Weights of a small mixture-of-experts language model, trained from scratch on English Wikipedia.
Experts: 32 experts in each of 17 layers, 2 picks a token.
Below are experts of layer 10 (counted from 0) of a mixture-of-experts language model. Rows are named router (the router's row for the expert), down (a neuron's output weights, with its number) and show model dimensions 0-127. Each number is 50 + 12 x the weight over its row's rms, rounded and kept within 0 to 99.
After each expert's rows: a language model's description of what the expert responds to. This comes from a sample of Wikipedia text that the model never trained on.

# expert 4
router:54 72 54 57 56 56 34 49 56 62 36 58 47 50 47 59 57 50 29 23 66 48 66 53 73 53 24 55 58 38 52 37 43 66 68 63 53 41 42 50 36 59 54 53 29 66 60 40 44 70 62 59 46 44 28 31 39 29 69 67 52 38 18 42 60 32 47 59 39 61 42 28 57 42 40 40 43 47 55 54 60 40 35 36 53 65 62 59 51 60 49 53 43 38 66 60 56 64 34 39 44 61 40 46 37 63 52 61 41 47 52 37 68 65 41 55 36 80 57 43 42 52 42 34 53 55 57 60
down0:50 50 57 45 24 40 42 55 37 13 38 33 49 77 64 70 53 60 38 51 64 58 44 68 36 67 55 53 25 59 55 55 49 57 66 77 51 49 40 59 71 64 47 59 44 59 70 40 42 57 57 40 52 58 50 55 33 48 44 57 54 45 46 71 58 51 41 29 36 57 53 32 39 47 52 39 31 35 46 50 43 57 38 41 70 54 56 55 42 57 39 60 69 57 38 59 45 46 37 39 38 48 31 59 53 67 55 33 51 62 57 51 30 57 52 38 49 45 42 63 69 56 76 39 69 49 47 68
It responds to: Table cells, name pieces

# expert 11
router:40 51 54 54 49 41 40 33 70 40 65 30 79 51 38 49 46 56 46 43 67 46 49 58 40 54 68 61 62 39 54 51 47 57 58 68 52 57 44 67 37 59 43 47 43 63 70 42 50 63 50 57 51 43 33 22 45 39 56 23 47 45 49 37 64 38 43 47 58 66 44 46 39 49 74 47 42 50 49 31 58 47 33 42 56 66 55 74 38 61 50 67 44 32 41 62 56 60 30 33 52 52 41 35 31 55 39 64 50 41 67 31 57 54 33 53 60 40 47 37 45 65 35 36 69 19 72 44
down0:58 68 52 58 42 38 62 29 53 47 43 59 39 61 35 60 41 53 42 36 53 52 40 38 42 42 48 49 63 50 61 47 59 37 65 59 25 43 51 49 40 57 42 50 36 32 29 42 67 65 56 67 40 48 52 68 62 44 52 49 39 45 49 59 41 43 45 37 34 50 50 23 47 37 43 51 86 21 40 50 69 61 39 63 42 28 51 36 56 74 66 42 72 57 49 54 38 56 28 47 53 40 42 36 61 31 44 41 34 45 50 64 39 51 51 49 61 33 49 58 78 44 52 50 56 57 79 47
It responds to: Contrast words, name fragments

# expert 7
router:68 83 57 64 50 43 47 54 62 44 46 55 48 43 43 50 45 34 49 42 61 51 49 62 50 50 54 60 66 41 69 40 42 56 51 63 59 48 41 44 33 59 38 65 42 64 67 46 46 57 50 53 41 36 37 52 43 48 65 61 84 61 28 37 55 34 44 41 57 71 40 44 40 54 19 39 45 38 57 53 66 53 40 42 54 65 57 56 30 64 30 34 39 44 36 56 53 65 49 32 55 27 45 32 40 53 41 46 46 40 53 40 60 67 35 51 26 68 35 40 25 64 45 43 43 36 59 68
down0:47 38 74 74 55 54 43 39 35 39 44 58 67 32 54 49 46 44 43 59 71 47 26 55 63 46 57 35 33 67 48 48 39 52 38 33 34 75 49 77 43 47 64 44 54 33 45 46 50 42 59 54 41 61 47 38 61 61 51 29 43 69 43 49 73 68 45 39 65 40 43 56 36 56 43 71 38 65 48 52 42 62 40 58 48 55 46 52 53 22 44 33 35 64 46 55 41 57 52 41 49 51 68 61 39 45 29 49 66 39 45 56 52 45 57 43 76 67 58 30 43 47 62 45 47 33 32 29
It responds to: Numbers, quotes, fragments

# expert 6
router:70 47 59 68 37 36 39 64 59 73 42 23 36 43 37 62 59 58 40 41 65 60 50 51 71 56 33 66 63 41 69 48 44 70 62 58 63 62 49 48 29 60 42 49 38 64 48 45 32 61 55 63 39 38 28 63 48 55 61 32 55 33 51 38 67 45 32 38 48 65 42 28 46 48 69 50 42 41 59 49 70 38 33 49 59 62 57 40 46 73 36 49 41 41 52 69 61 64 46 46 26 49 33 45 41 56 43 55 38 51 55 41 56 41 29 57 45 55 61 48 36 59 37 35 56 42 70 53
down0:61 52 68 34 37 46 63 55 37 49 32 63 37 56 44 59 53 44 33 35 79 69 51 70 24 51 50 38 25 42 31 34 67 56 73 55 47 51 37 34 41 56 52 56 24 45 35 47 56 53 27 41 54 54 51 51 52 54 51 53 27 60 35 47 62 49 42 49 36 36 52 43 61 35 47 47 37 52 57 46 59 32 41 47 53 69 46 68 55 43 47 69 62 71 47 47 51 51 74 62 45 40 41 47 60 45 61 32 43 53 52 66 30 67 41 48 63 51 59 41 55 59 40 66 39 32 47 75
It responds to: Locative prepositions

# expert 26
router:56 59 63 61 60 57 40 39 50 50 72 49 53 44 38 34 56 34 49 31 54 48 71 65 27 60 33 59 55 51 68 52 46 60 59 56 59 62 39 47 37 71 33 49 34 58 49 40 44 62 58 65 56 41 33 55 39 50 60 67 52 63 25 44 56 31 32 53 52 65 44 38 42 42 51 75 38 39 55 51 71 55 39 44 56 55 71 57 70 65 35 34 45 40 68 61 70 60 48 44 63 43 45 51 50 63 53 42 32 32 63 35 59 21 49 64 54 65 44 44 36 62 39 33 33 45 67 57
down0:60 38 61 46 62 41 55 40 65 55 36 54 62 55 54 54 62 57 58 54 58 64 35 46 64 40 46 60 38 44 27 43 68 57 50 41 55 55 57 39 53 41 41 43 24 64 52 42 56 52 35 54 56 33 60 61 70 51 47 39 64 49 61 44 57 61 37 43 59 40 27 45 26 41 29 60 49 40 39 49 53 38 53 67 45 45 42 53 37 46 67 90 71 42 25 56 47 51 49 52 71 49 61 37 34 33 64 48 42 61 56 40 52 51 51 47 30 55 14 47 50 15 58 60 50 53 49 66
It responds to: Clause-linking punctuation

# expert 9
router:52 39 65 60 39 50 37 36 64 55 42 56 39 55 40 26 58 32 49 37 53 60 76 71 57 50 47 62 52 47 52 45 54 60 87 70 60 77 38 56 39 61 46 41 36 63 43 31 39 63 58 63 34 32 38 33 39 40 62 67 50 46 35 49 62 40 41 57 43 59 47 36 38 37 46 47 42 56 54 50 60 49 31 42 62 53 70 43 66 55 27 49 38 28 46 65 56 61 38 39 44 46 44 54 44 56 44 55 39 37 46 38 59 67 35 57 47 69 51 34 40 72 35 43 76 49 55 56
down0:56 26 50 66 45 48 47 83 36 30 53 56 62 40 50 51 33 33 42 56 51 43 54 67 27 46 27 20 56 36 72 68 55 31 55 53 68 25 53 50 50 32 35 56 61 62 39 45 58 71 65 60 46 43 42 59 51 46 50 42 58 52 50 61 62 51 53 57 62 60 57 63 63 71 56 54 54 44 58 57 67 48 47 45 55 47 50 59 60 27 76 54 57 50 68 54 62 45 61 42 42 30 64 45 51 67 58 51 41 55 48 53 50 54 44 70 32 40 48 59 46 47 72 61 57 70 37 71
It responds to: Name word pieces

# expert 2
router:45 48 63 55 66 55 41 52 53 65 31 49 48 40 43 68 54 56 36 41 60 50 63 63 63 53 58 54 54 43 69 41 36 76 57 59 61 62 40 49 42 56 50 47 31 53 46 45 42 69 63 54 57 46 39 85 42 51 68 59 33 40 42 50 55 39 42 52 40 55 35 31 42 38 57 70 32 41 65 85 65 41 37 36 58 56 50 56 60 62 16 57 47 50 27 60 43 58 43 36 54 52 39 32 39 69 47 35 34 47 48 34 63 55 46 48 65 50 51 46 48 59 25 45 71 70 59 52
down0:48 48 33 52 46 45 35 59 43 35 61 64 70 50 27 33 46 37 37 67 47 46 50 53 60 17 54 50 61 51 53 69 49 55 48 60 51 29 44 29 60 62 43 52 63 51 47 49 57 57 59 21 34 71 54 35 70 56 46 35 58 60 26 23 36 38 49 55 64 73 53 52 51 52 39 44 32 35 51 57 65 68 67 43 57 41 62 46 59 38 67 37 22 43 55 45 44 46 47 56 47 30 56 56 67 47 53 33 34 47 38 51 51 29 45 50 45 57 41 61 57 54 36 47 53 59 69 32
It responds to: Mid-word fragments, headings

# expert 14
router:37 42 60 58 60 46 37 63 55 41 40 48 46 41 30 63 65 63 43 31 54 45 71 66 53 55 59 58 57 47 72 47 61 75 61 62 63 33 48 52 37 57 46 37 41 56 59 43 46 60 65 52 58 27 32 68 34 50 60 41 52 51 59 50 53 40 40 58 74 66 47 37 52 64 26 37 42 44 53 58 64 49 38 40 65 65 65 27 64 77 39 56 46 42 39 71 58 69 39 27 47 42 31 46 50 56 48 36 41 38 56 37 59 69 42 55 56 63 74 50 41 52 47 50 44 65 58 73
down0:37 48 51 51 51 48 32 62 44 38 61 53 45 57 35 62 18 59 46 55 55 48 43 47 50 32 74 54 58 40 52 61 36 35 56 53 35 62 72 30 46 55 49 34 53 56 38 42 43 56 56 55 60 35 60 25 57 51 46 64 37 47 39 29 42 59 31 36 47 69 39 51 54 82 40 44 31 50 32 57 33 25 52 43 56 35 65 66 45 57 37 38 54 36 58 47 39 58 73 43 51 70 37 54 60 53 43 37 58 35 61 45 52 74 28 62 48 43 48 34 44 39 42 45 49 35 73 51
It responds to: Line breaks before sections

# expert 5
router:60 52 58 63 56 53 42 40 64 67 29 53 79 33 41 38 59 49 47 38 62 44 22 56 47 60 36 64 53 51 60 45 20 62 67 54 56 76 35 62 32 57 50 45 35 59 35 47 33 64 57 58 16 44 39 50 40 43 57 59 50 49 51 44 57 47 38 30 34 70 41 37 36 58 55 51 36 45 63 36 60 45 38 44 68 54 62 41 47 62 41 48 46 34 44 66 45 66 58 41 55 76 41 65 40 53 28 63 32 36 60 42 51 29 41 51 42 63 56 51 44 61 39 46 57 45 57 48
down0:39 70 54 67 32 61 54 74 57 53 35 44 36 67 52 50 45 44 41 55 38 53 51 44 58 68 30 69 60 48 62 53 55 56 35 69 68 58 27 64 56 73 42 45 64 45 51 59 60 48 45 33 32 48 46 39 72 68 55 71 46 59 61 55 70 41 46 42 46 61 52 64 58 59 35 41 56 54 77 46 62 54 61 33 58 66 25 69 47 56 52 52 52 34 73 29 39 33 48 39 52 50 41 39 46 50 47 62 60 44 56 56 71 49 72 45 35 79 45 37 46 44 44 50 54 55 64 47
It responds to: Modals and conjunctions

# expert 30
router:50 54 49 66 46 50 36 51 58 86 46 29 43 45 44 38 57 47 49 36 65 60 36 52 48 54 59 55 63 45 55 34 39 66 79 53 60 76 47 44 32 51 39 51 44 60 37 38 41 61 52 69 57 47 39 34 43 27 64 74 40 71 53 37 58 42 41 50 39 67 52 38 56 49 57 76 41 50 59 37 63 30 42 47 59 61 57 64 58 64 34 35 44 40 57 60 49 64 40 36 48 41 38 52 41 54 35 65 38 41 44 39 61 59 44 65 60 53 37 38 40 56 40 39 36 85 62 54
down0:69 42 32 45 73 65 54 52 56 62 39 44 56 52 41 67 56 41 22 54 44 50 55 52 27 50 36 60 36 59 39 50 52 43 49 57 58 38 50 82 68 54 53 65 38 41 26 23 43 31 51 55 53 49 47 69 45 59 51 47 59 55 45 61 67 49 22 66 49 35 56 46 39 61 36 38 47 30 63 46 47 56 27 69 55 57 51 55 39 47 57 40 61 41 53 46 47 37 59 54 51 53 49 54 48 70 53 44 57 44 42 56 42 43 53 56 35 65 58 17 56 70 65 58 49 51 63 87
It responds to: Table pipes, place-name pieces

# expert 29
router:39 45 53 56 62 54 40 66 51 19 41 62 82 46 37 54 53 45 38 37 55 31 70 70 51 56 35 59 62 41 56 46 38 61 45 62 59 68 46 55 34 56 50 46 43 62 45 41 41 66 61 57 23 44 40 55 48 32 68 58 54 57 54 37 56 39 52 73 41 58 40 42 35 79 24 79 46 50 52 61 57 48 36 31 63 63 58 46 45 59 39 69 45 37 37 65 63 63 58 37 42 42 41 26 40 61 53 40 38 47 70 33 57 45 40 63 50 60 50 49 41 56 39 49 47 62 54 49
down0:49 40 31 53 58 42 44 39 38 33 58 40 60 40 47 54 80 48 55 42 57 58 52 57 53 59 52 49 45 48 25 24 57 51 44 42 58 63 39 50 71 59 59 49 39 54 63 67 44 41 55 30 57 34 47 41 38 64 65 37 56 59 46 61 54 55 55 55 61 54 16 51 44 38 56 51 38 55 48 28 54 46 54 47 58 45 57 25 37 45 49 50 48 30 70 58 42 58 58 85 52 40 41 81 31 54 27 51 64 34 34 70 60 41 36 53 26 50 43 65 67 51 46 57 55 59 39 39
It responds to: Music and common nouns

# expert 22
router:55 62 66 57 62 34 42 48 70 24 63 56 50 46 45 37 54 68 43 42 59 26 68 64 30 50 67 62 57 49 62 43 42 58 78 53 58 55 48 42 45 55 42 48 36 64 52 41 38 58 64 63 61 47 30 35 40 43 61 40 54 71 48 35 58 43 43 67 51 60 34 36 52 44 66 48 42 43 64 38 57 47 46 44 58 60 60 35 37 66 53 34 43 38 39 66 62 66 48 38 42 40 33 61 46 59 52 76 43 47 66 44 54 28 29 54 54 29 65 41 40 61 36 37 25 62 62 56
down0:49 49 46 53 63 38 51 51 32 42 50 59 34 26 33 66 66 50 33 46 51 36 60 50 47 45 42 49 41 32 38 52 46 62 47 56 68 56 56 76 81 52 47 50 55 35 45 66 49 48 57 33 44 45 38 51 52 59 40 69 69 52 32 51 50 28 46 50 40 46 47 52 42 51 38 57 30 61 56 56 36 54 46 51 33 42 44 51 55 48 31 50 47 40 66 41 53 52 46 45 43 46 57 29 25 42 50 40 82 45 21 28 67 61 57 24 44 35 43 36 34 62 56 63 35 41 23 37
It responds to: Linking prepositions, conjunctions